python train.py --experts_per_token=2 --d_expert=32 --init_std_router=0.0181 --max_seq_len=512
Below are experts of layer 4 (counted from 0) of a mixture-of-experts language model. Rows are named router (the router's row for the expert), down (a neuron's output weights, with its number) and show model dimensions 0-127. Each number is 500 + 40 x the weight over its row's rms, rounded and kept within 0 to 999. Numbers have three digits each.
After each expert's rows: a language model's description of what the expert responds to. This comes from a sample of Wikipedia text that the model never trained on.

# expert 5
router:420434532513457477516514451442470483462587563496550562537451547524533517491585497504531541537572521519540481455479534472543462577602493484472462495438500516496451493510537476418522521486480530435525524536409524479497469515473507540562470493554510532478547488467554527559520510506508518478497520482481542529451514483484441473511426490578560527485550513541492508475508453414482565558471
down0:546488589471497535464496458597476553448533485471532467466457477484565544540505509514468466527496422615478573495450476512480537546555537506506477465449537466517507506522519550463504503543472548460523564450515534469556448515499524449430473475552507496560421508499526487480537477432498453511491519411537550516507500545530461534504578461535508474597503549530520534471521474532539451455535
down1:516507469538555459538476454543479494475515461511460491512499470452467489558528474514522498522590478457572461523533483518474485527468527459525427554491510495499514537453453606494445532541506494551473460441503489500461617477415446481556489503526463482527445536506524441476468541538462532445453433565457426537519517501558514428485499469435511492535429565457481465519487562537507441458520
down2:466440515508477542521438491510515550534546465428516543511469423468535480471494541471458447472486634543492507602565412425471494547440551469541537515466493519504572519517497504470431488502548458497493540529549467501490583484417490498562538496388478476519487526529468516481453520495489515500540515547517469522446470533490498507465494496510580526476501508442527490502526489513432441462513
What it handles: Short syllable pieces inside common English words, often after prefixes like dis, co, re, such as dist-ur-bance, dis-ho-nest, me-lo-dic.

# expert 17
router:602428553468496474492486548521445468424455552403489501520486491536502418494475399506551441486502505512523458487473557524561493415497573504464499534455515501551473546540523450458485543533586514477533554483487497530489487556527541526503476510514498480451536475572549444493494420579556563512541519490429513489535513512516445457545549532505503526556470466500544496502481521540482514518460
down0:462499462470473529464493518465461458490450537521572471438445518488501460472569455495474474478510531576515488582587546570553498499498533548481600468516526473394581513423467535509548423532521498449475527471464516524517439452501553543502500521527453498450513507547458465474508459490469497434544557530491559497486470514439514520512457442536490507500503469608549553511523499510509535498544
down1:585539524475508517432488492496549514503533495425516376523506486523485499535510462452452564504471482602474519486511467433430448554561446558490491498471488481501513442453418472481466536535484489506491533388531513534533541434416519514499517547494488516528442501439427437511549463532442486478500563502469530488486429522532533536511473452501515525455487513488527475511529511558531540491443
down2:468507545542515492487458521460436573510455472534561551518464494451541551476480570553517473536451613449516467540573426520554467482488553536543537512456499464525487407526409539488444459578492489479476488551502477508517458475518482548537525437545509460511495499556478459514462526478551473513485510543478484488498457452466460518482478600476545568490451472506545587460483477487493450522491
What it handles: Vowel-rich pieces inside non-English place and personal names, such as Hawaii, Safavid, Taiwan, Norwegian, Kraśnik.

# expert 1
router:561525503446497486555455498458431518446477581474502529521500475499482448543466533517517615558520486441480550512503506446504384543524501433537495439530466425415528540535481470542518505562487461536442484503473492514523529464413501510490490491494455535565443524427479518530509497423455422510470482476509484514510481580471515520448483498450488541517464523561570463506514522478490501445542
down0:466506516571556480460503547511438507405455558446570589496537486452535528473464495425496486532482509464455469491462482547501528416461472448520473430437462444562510506512471587463556501532492481531500461550521487481528478497507474511600473532472473542493492440461495497592555471448472425457483463457475468498474580496514542530512487478522466446511497470475501477491521518488523496485396
down1:406526510481563445458522467487435526524550485541478512450517544509477506504506513531514541504481478522519551474515525519471472478468559501532544429449464520506467475489561526482487559491473472520523474459491493466514518518448486519529586535506403431476497464581514485460460467408441439457429515462516502493510538504635505475572473443496493468484544563531465479408509422467499489445488
down2:532478526532521508485539524534465433497459432436545476472501474480488522586479558503556527537458488559506464533444567455542489505438453517543451546505513527455447439500538452495474494553531558420541513490505471479488539459498506520438496547493503473445512512476601512566470402462503508550464527524497532540473522479389534549513474469498540540523379506522540498460442485471491536524514
What it handles: Final pieces of nouns for organizations, sports and institutions, such as Air Force, Infantry, club, department, season, game.

# expert 21
router:528500460549480436531512505518499553440473567504488542499458473504510432479482506543457510469462527468585515476475501420444439469540492588586485479486553555476529546564488550460421485424471520448500463504510479480491514413453497474451547533473452512528534484485497537501505508428453525461449472480539455541556476504505455449472470511474489485416503424483490423515588514447474476522544
down0:498567481476402532493478421489503481475435482516465545511490500540536460586476558523516501484542527522469560488503493491526502492474542554519548553581503542504427471481469541556481449418495509489503498497531511493499514512505456452462574488453560482483502522547518456512501567489520495528443400501539434510497520447656507504487605534436530512492531457515487463490473505504564501529531
down1:557456458560482545550519496495552604484494492513506562490459469486548481538569499443480598561504532449519471499457456441527427482491454562475414466485533533471508471526512499478528499507567496490508536482531483490486492480476506538503512565490516565546490505481500548468487479481475463451523465517470426568461500486519648481505538504588521423469458467546507475484466433484458531449477
down2:416468467519493568460489507496481583547517456514512547499435457523554485503482555529432500496485506478541541510556465451470542523463501591501535482467476478505551426455527411456491506438432498552492575523576499435469530516517498530489498534522553472487542470480471515505447522487519513581495511508577513573535467550521557470536558525454480479540457591491507485486492590466515553448514
What it handles: Periods, closing quotes and parentheses ending sentences, plus compass words like north, south, west in side or edge phrases.

# expert 16
router:525506518511510512513446488484415530464556501515436554491500480510491554472482439556457531528570457467508567399474377560502527449573538431455575415525441517495492545437526458520538491544486501451429484491532521490522532446472479519487492494490481515473457473514469562432448515561482505517517532505505442524533495485520570434522458470521473430431516549497502481542495456478516542475499
down0:555576462488501441464481480571517516510491488538480454558462482492439528509474533557509525520496434457508457501465516517524496467502527456468557560498500462518466442467498464417436461424517468482540514483464446533504512523513553526494437478427561500486586457469566435566573565478484481521507504511541422473499488479665482507496479559494482443512501463474460517526461538501498495530508
down1:524386498503530526504498496547481481493514567496450532475435488557533459555454531529482545530463508470527524533544524584494414560478497456542506555470533517447535524472422511544455492498512420460483539479444470441525482497493527476533519468553522454502565484493514508599522485482524525534513530479493517504509528457474503491550489500495434526424510528516536495357518533462529379524499
down2:511455502533455558541429496556479569518490560471613521447481494503466464493527492446523483562492524523458496515540513451533523480384473439507463434504474426512550514505490418539551551467502510441450528498517485566467495542533489425450499465457528440529483541504512496445521538524554467485488508516454567403483563475573454539502473508499517543532483527519523496518423500508459453459490
What it handles: Symbols and digits inside chemical formulas, LaTeX math, identifiers, ISBNs and scores, such as _{, \, °, plus signs.

# expert 2
router:500515528537545563540505546522516536500533466470556526534555451470431482512510562439459506504466525476481445487507493514550510450523534491528516511460475500509556488483489573470498578507551474449513448571511448581537519443561435438464556510550484552435499518474513564439494441513405516424570504491612475536508439522439495522531528541479491501471521534506562530548543514489547521476512
down0:495488491493441511527544501437528470501502424546526449526515516432546438437463502486507562500512470514472458533532514465510484487556472541513468529573535494469471580487470492541457404534523469427471525484562398451501443531504463450469467423524484485467525539537520571543424476574502510484469532486476541495572528438462456481542522486477481480465545456515535436562478498544438500564453
down1:449509543511460455498511481518537484579505490529516573514532565456430412520562479529534503499488502473541521490456495519436464403548529448467589466501507500493493514552563434530529446497524546531546556421523487560510522480445586566486494493416473459481475497523463461412493505532495544501513534452494456572527468500460490513472468494410460531535557488476433523493521459539500518532503
down2:481522525542474545479538498540488596514485505559512450450497557506472427506498518444492532531505469508528500479456519512451469490523486542503486478550495519552492483457545532511507416520483569526442541427448487595466442511546524485484574486560452497439469503477472500503532505551464488463511506479509482421451517609355448551472526535498472475588529496492495550534468481446478517446515
What it handles: Numeric tokens in dates, season ranges, scores and times, often after a dash or pipe, such as 2020–21, March 20, 0–6.

# expert 28
router:508480511488506473501469539525516503503453461534518453603487540554490513512430451452473448424553480472496507471481469487493476497447512465506398498514480546534479560507558447474569516510493457492411543522556528472577542485510472464574543485482516527497487440535455438425443558515454567508523486511577502521459448468509481465471445532572432483467482447483448498425555462467506507493546
down0:485436503481535492430546460536502501504546481466460521439486410416526539535465487480478425560484492566516511535484542427533500491513501478553474507489500508498522544512521460493478441511509547527479543524468478500469555475611513506451495425514457574510460471418504460448484464389486497493541515482551523504515597542358485538490473449526509519505561495504507496493475495502572515500477
down1:507459490487531491458485480496523491492502417473572471518449570489455560499480507476499483516538452446504514624566495472513496455494478449473429570503488500441499552519502499549477534522489566517491475498551444528539497460538471531491562558421468483486499559551535517492520537497455502515559523533484470553456494470653514523486480544496424580496437493532450495478501564511435498484450
down2:524608484469523491463501505559476502481506414501493472527482520486441510494525505518444525488495407431509508428522536523473542508405509530508498435532495529519529522504482550406529570515475485533504492539441494517467530470491550476439563479534456446460533500481566502562462488539448485444463489490560493492507504509390416559540513456501511546585446507539443476532478522475562470544480
What it handles: Line breaks, colons, dashes and pipes that structure infoboxes, lists and tables, such as Phylum:, League:, table row breaks.

# expert 25
router:489511492510496475478498464503496471532486512558473428526528475418464484517536411462519495524483507486537504591491503496595437514496520514443510502460480530439488491490501490418452496462543452457588537609517517429488435448534493509439501482459446544492479536470513420542522515525481500582538509459516546426528493439509583520474497496549466429467516405559503545532485524535506527506512
down0:500609537552443498483477462488504485466502500478517536566602394530511527528501579491542551471530519518404461436489530490457511481476522487518503464475480496486526430439586517534523530512511495442519492566428510500506564454512575469513523530536500525447453442491477455494529501495543494512553524520521477508500497511513467537539503446470595549573467527538559511469494572448515473423494
down1:480513430523582469390486498517483546480478509570477537512529478435457529513444472460535426470466520483586432546539510447496496554511477447474489550502479502506541483474494553534484517540517501477542547480452540487492466552535459489474546506400448428472443507495497574559475531490473481578514450485539529436443466540561502497527436501542536427529494497555506512407489510520463495517533
down2:546504566524494471433529468439515470497438501588526504475475457527516466403470537500528603486569482567474494519443547547565536488516467575497517482492511500480507518497495506489497470453509478526424484458508532517542511485512493547523548582519494568485446535509448553509479463585413580435480578504502435445524480507506520551420527488570511505562511514539479472544515470511462520503518
What it handles: Last digits of years after 18 or 19, as in born in 1917, 1884, plus syllables like ma, ta in species names.

# expert 14
router:508520548574455531506540529460502494514507400486505435491439503486483538473503522518475526520478491427501518492431489540526524498514530574514466466498505474569416475527505514520466486475409467592592516538432402524506619510504487484520555502504414483528507567477456496465489464564490472440537452443481496519513487476434474452536552501508463499525490495463442504428554475521474495521462
down0:464474490528504500550520475458497466558459510456515475501526579502487478446515468459440593490447476459560526461495505473429491460539492522514524536467583534406426517510445518516459491478562472556486492543490528508492482578432453552492468489505498494574438477517515524565423606504510532507459525510555504509503544564553539519533473465537515436530487542469473537435439449555497471459536
down1:511499512537529555473525590505552581519498463554501489588514475470525482531489477500389524518512576450494472491522560514497449561541490430472530509463465505540561503495493516468442518482455524470515504569534494494424540540560474485494490462545521539560464502424433467488511513420426490506490440456502494444497562453565489500476485569496509460477521499424474469430516461501449508586513
down2:529515477520517545542519533469568549465399446488497528560468513492541578583444503492467489439484553531460540505522512560511505514463511390473472512478489463488539475493455511450515446510538477501506550544472483485475573547509535484454520558487478513542530518554490476467434535495562480528483492534458454475471472519499499508570460531424581484479425543472539501456405389519506455520502
What it handles: Pipes, percent signs and words in tables of election results, sports stats and infoboxes, such as Total votes cast, Majority, Score.

# expert 24
router:476508544537536446428454537446447492450518551499573471612448497500468503480522466553477500534491482562492455516560519470385568427495523541466553550575526502476539481416443557497424484520528470499476473515545469458502495538499453533552528548529452496465493440451455503470468560495508528541518479538531424548507549500503486465540486430469530513495529559484456524543528526486459496485493
down0:521544486530487428489507489510502502505470514513513423450480491499585509561490516450501573569490552506510582448441521531508451529487479500561465489497508459491484481442523482547493556413528512516532432517517481549491547574529466429521454470508466495542559497458490538496427506564600521516502583459499525542516445569526589468502475439473567547470494523461521496523514535551568477445520
down1:531519466510461466561462477487523534411529513541447503523535491529461543491509476524463476463545539516436496519446479455538414535482527518558499552533515573518510471483546470498531529459502464512489441541485414472499557506505452456453467549556473437515459472382543493523507560432483498543481523487513455555500462501667532487466501486508532468466514475519523470501469535474585469465497
down2:470500537477507539490476439464496485551471517485532387460479498504473524509508465522428499455544476503494545435493573556528540538526539539397483478467522426524562485422436556487509506506470548501493425523531452501490446546528514524539526502465504490546511416483517542538478426589519519525508464472443499485469463490385480454481452455486473541548516494481401524565498493492508484540466
What it handles: Opening parentheses, opening quotes, slashes and compound hyphens such as class-size, California-based, C*-algebra, plus Un in Unlike.

# expert 26
router:504438481506432522503467478562492424553469439478503488389545443518437537561511502480595481501480567448566475504490552496501534468479501473444491477499504495392512535476525580422511484441471533530468541487419478475513533501504555460539465500518520490511513472512465458472482466495541589513427481561444465530492556549501489531539554532523486500565416500476503497476517549499432507505497
down0:520523604586554462518524564549512567499527522499553529458544596554493477494445492504510412525528558497408566524481531542499515518540482505511496493465529517541458491494498507436516489454533462490473470457524530473479525504537467494443514554445452519520527557463463450473511527512492489505492532479524462528447497533612538536479497498522492424405396504428484495474485498462524502580518
down1:564505563412475543489408497499494461454530469488506515531505537575528408468457551545473525470405541502469507538484545507578448530450497502424521464495513505460482496434501483536459473560558523526488508445476491492459537518479484573534471575531492462498442527532394525554522492521556534525493510527461474469510538503488493509431508472434525528541542421530454540505464466474438484538459
down2:472435511521567504480501522502465484507489524500473464563450559553462529460568486526524509477551541535596487509563497453560503457528507512516500487486486516510479499419487541559463418486573490535513516483449567466490485479510467503463538480502452523488503470500503535565599565555456552505399517523410494454515455527520542489567580531500489481539485496424546526500509537487444405541511
What it handles: Second pieces right after an initial capital in proper names and words, such as Laidlaw, Caledonian, Lithonia, Credits, Railway.

# expert 22
router:512442413477498473593474533480485544504458494503535504514485529527522526451536578507475470465466479469508492453468505502468544447505542451478492532530410497461511520484527570540533493438534436535492496473453501587472446525517468471517505560464557475493507486596446518438579477575577510484462493444524494553519472527468467551500472540421510474537526478537450457510525480568588451461546
down0:473452520488494506463549466455490580479487448408536517550518447481481524559478505492519542557467498518434456385483569522487482520514524477467530543506503531456527523529479516509524409505473540548534553492475464533483502530545478492540545516469489555550516504460562483515512455471490513473405460491494536518452473530383540500502570625537514565540546538486490482563523510491554486444500
down1:507547454507547498504515495539478558491539523513408534437521514470594494510474563542450465543561473565484420412520484458473468535470485512473509505535462492585563510411525555508506509584467504461557515450475571539479520474531499503478559504504516528516477473503487458483487531542421519501499522435558546604457429477519522487589514488535469460529500485497516533516564459488461467518538
down2:489505524510603523514483525568507485549468480525572484479462557410511457527526509476497485505540436474526479532486534437509531444461533469516544551529512418568491512458554498477509488484515471430533510493468429519426440453453441560505538525502516489513510533447482514417522511484463480512553543516564466512525515506558453546586521475486531561554526472451550499470491609494502443576494
What it handles: Pipe separators inside sports result and statistics tables, plus the before team or organization names, as in signed with the Lions.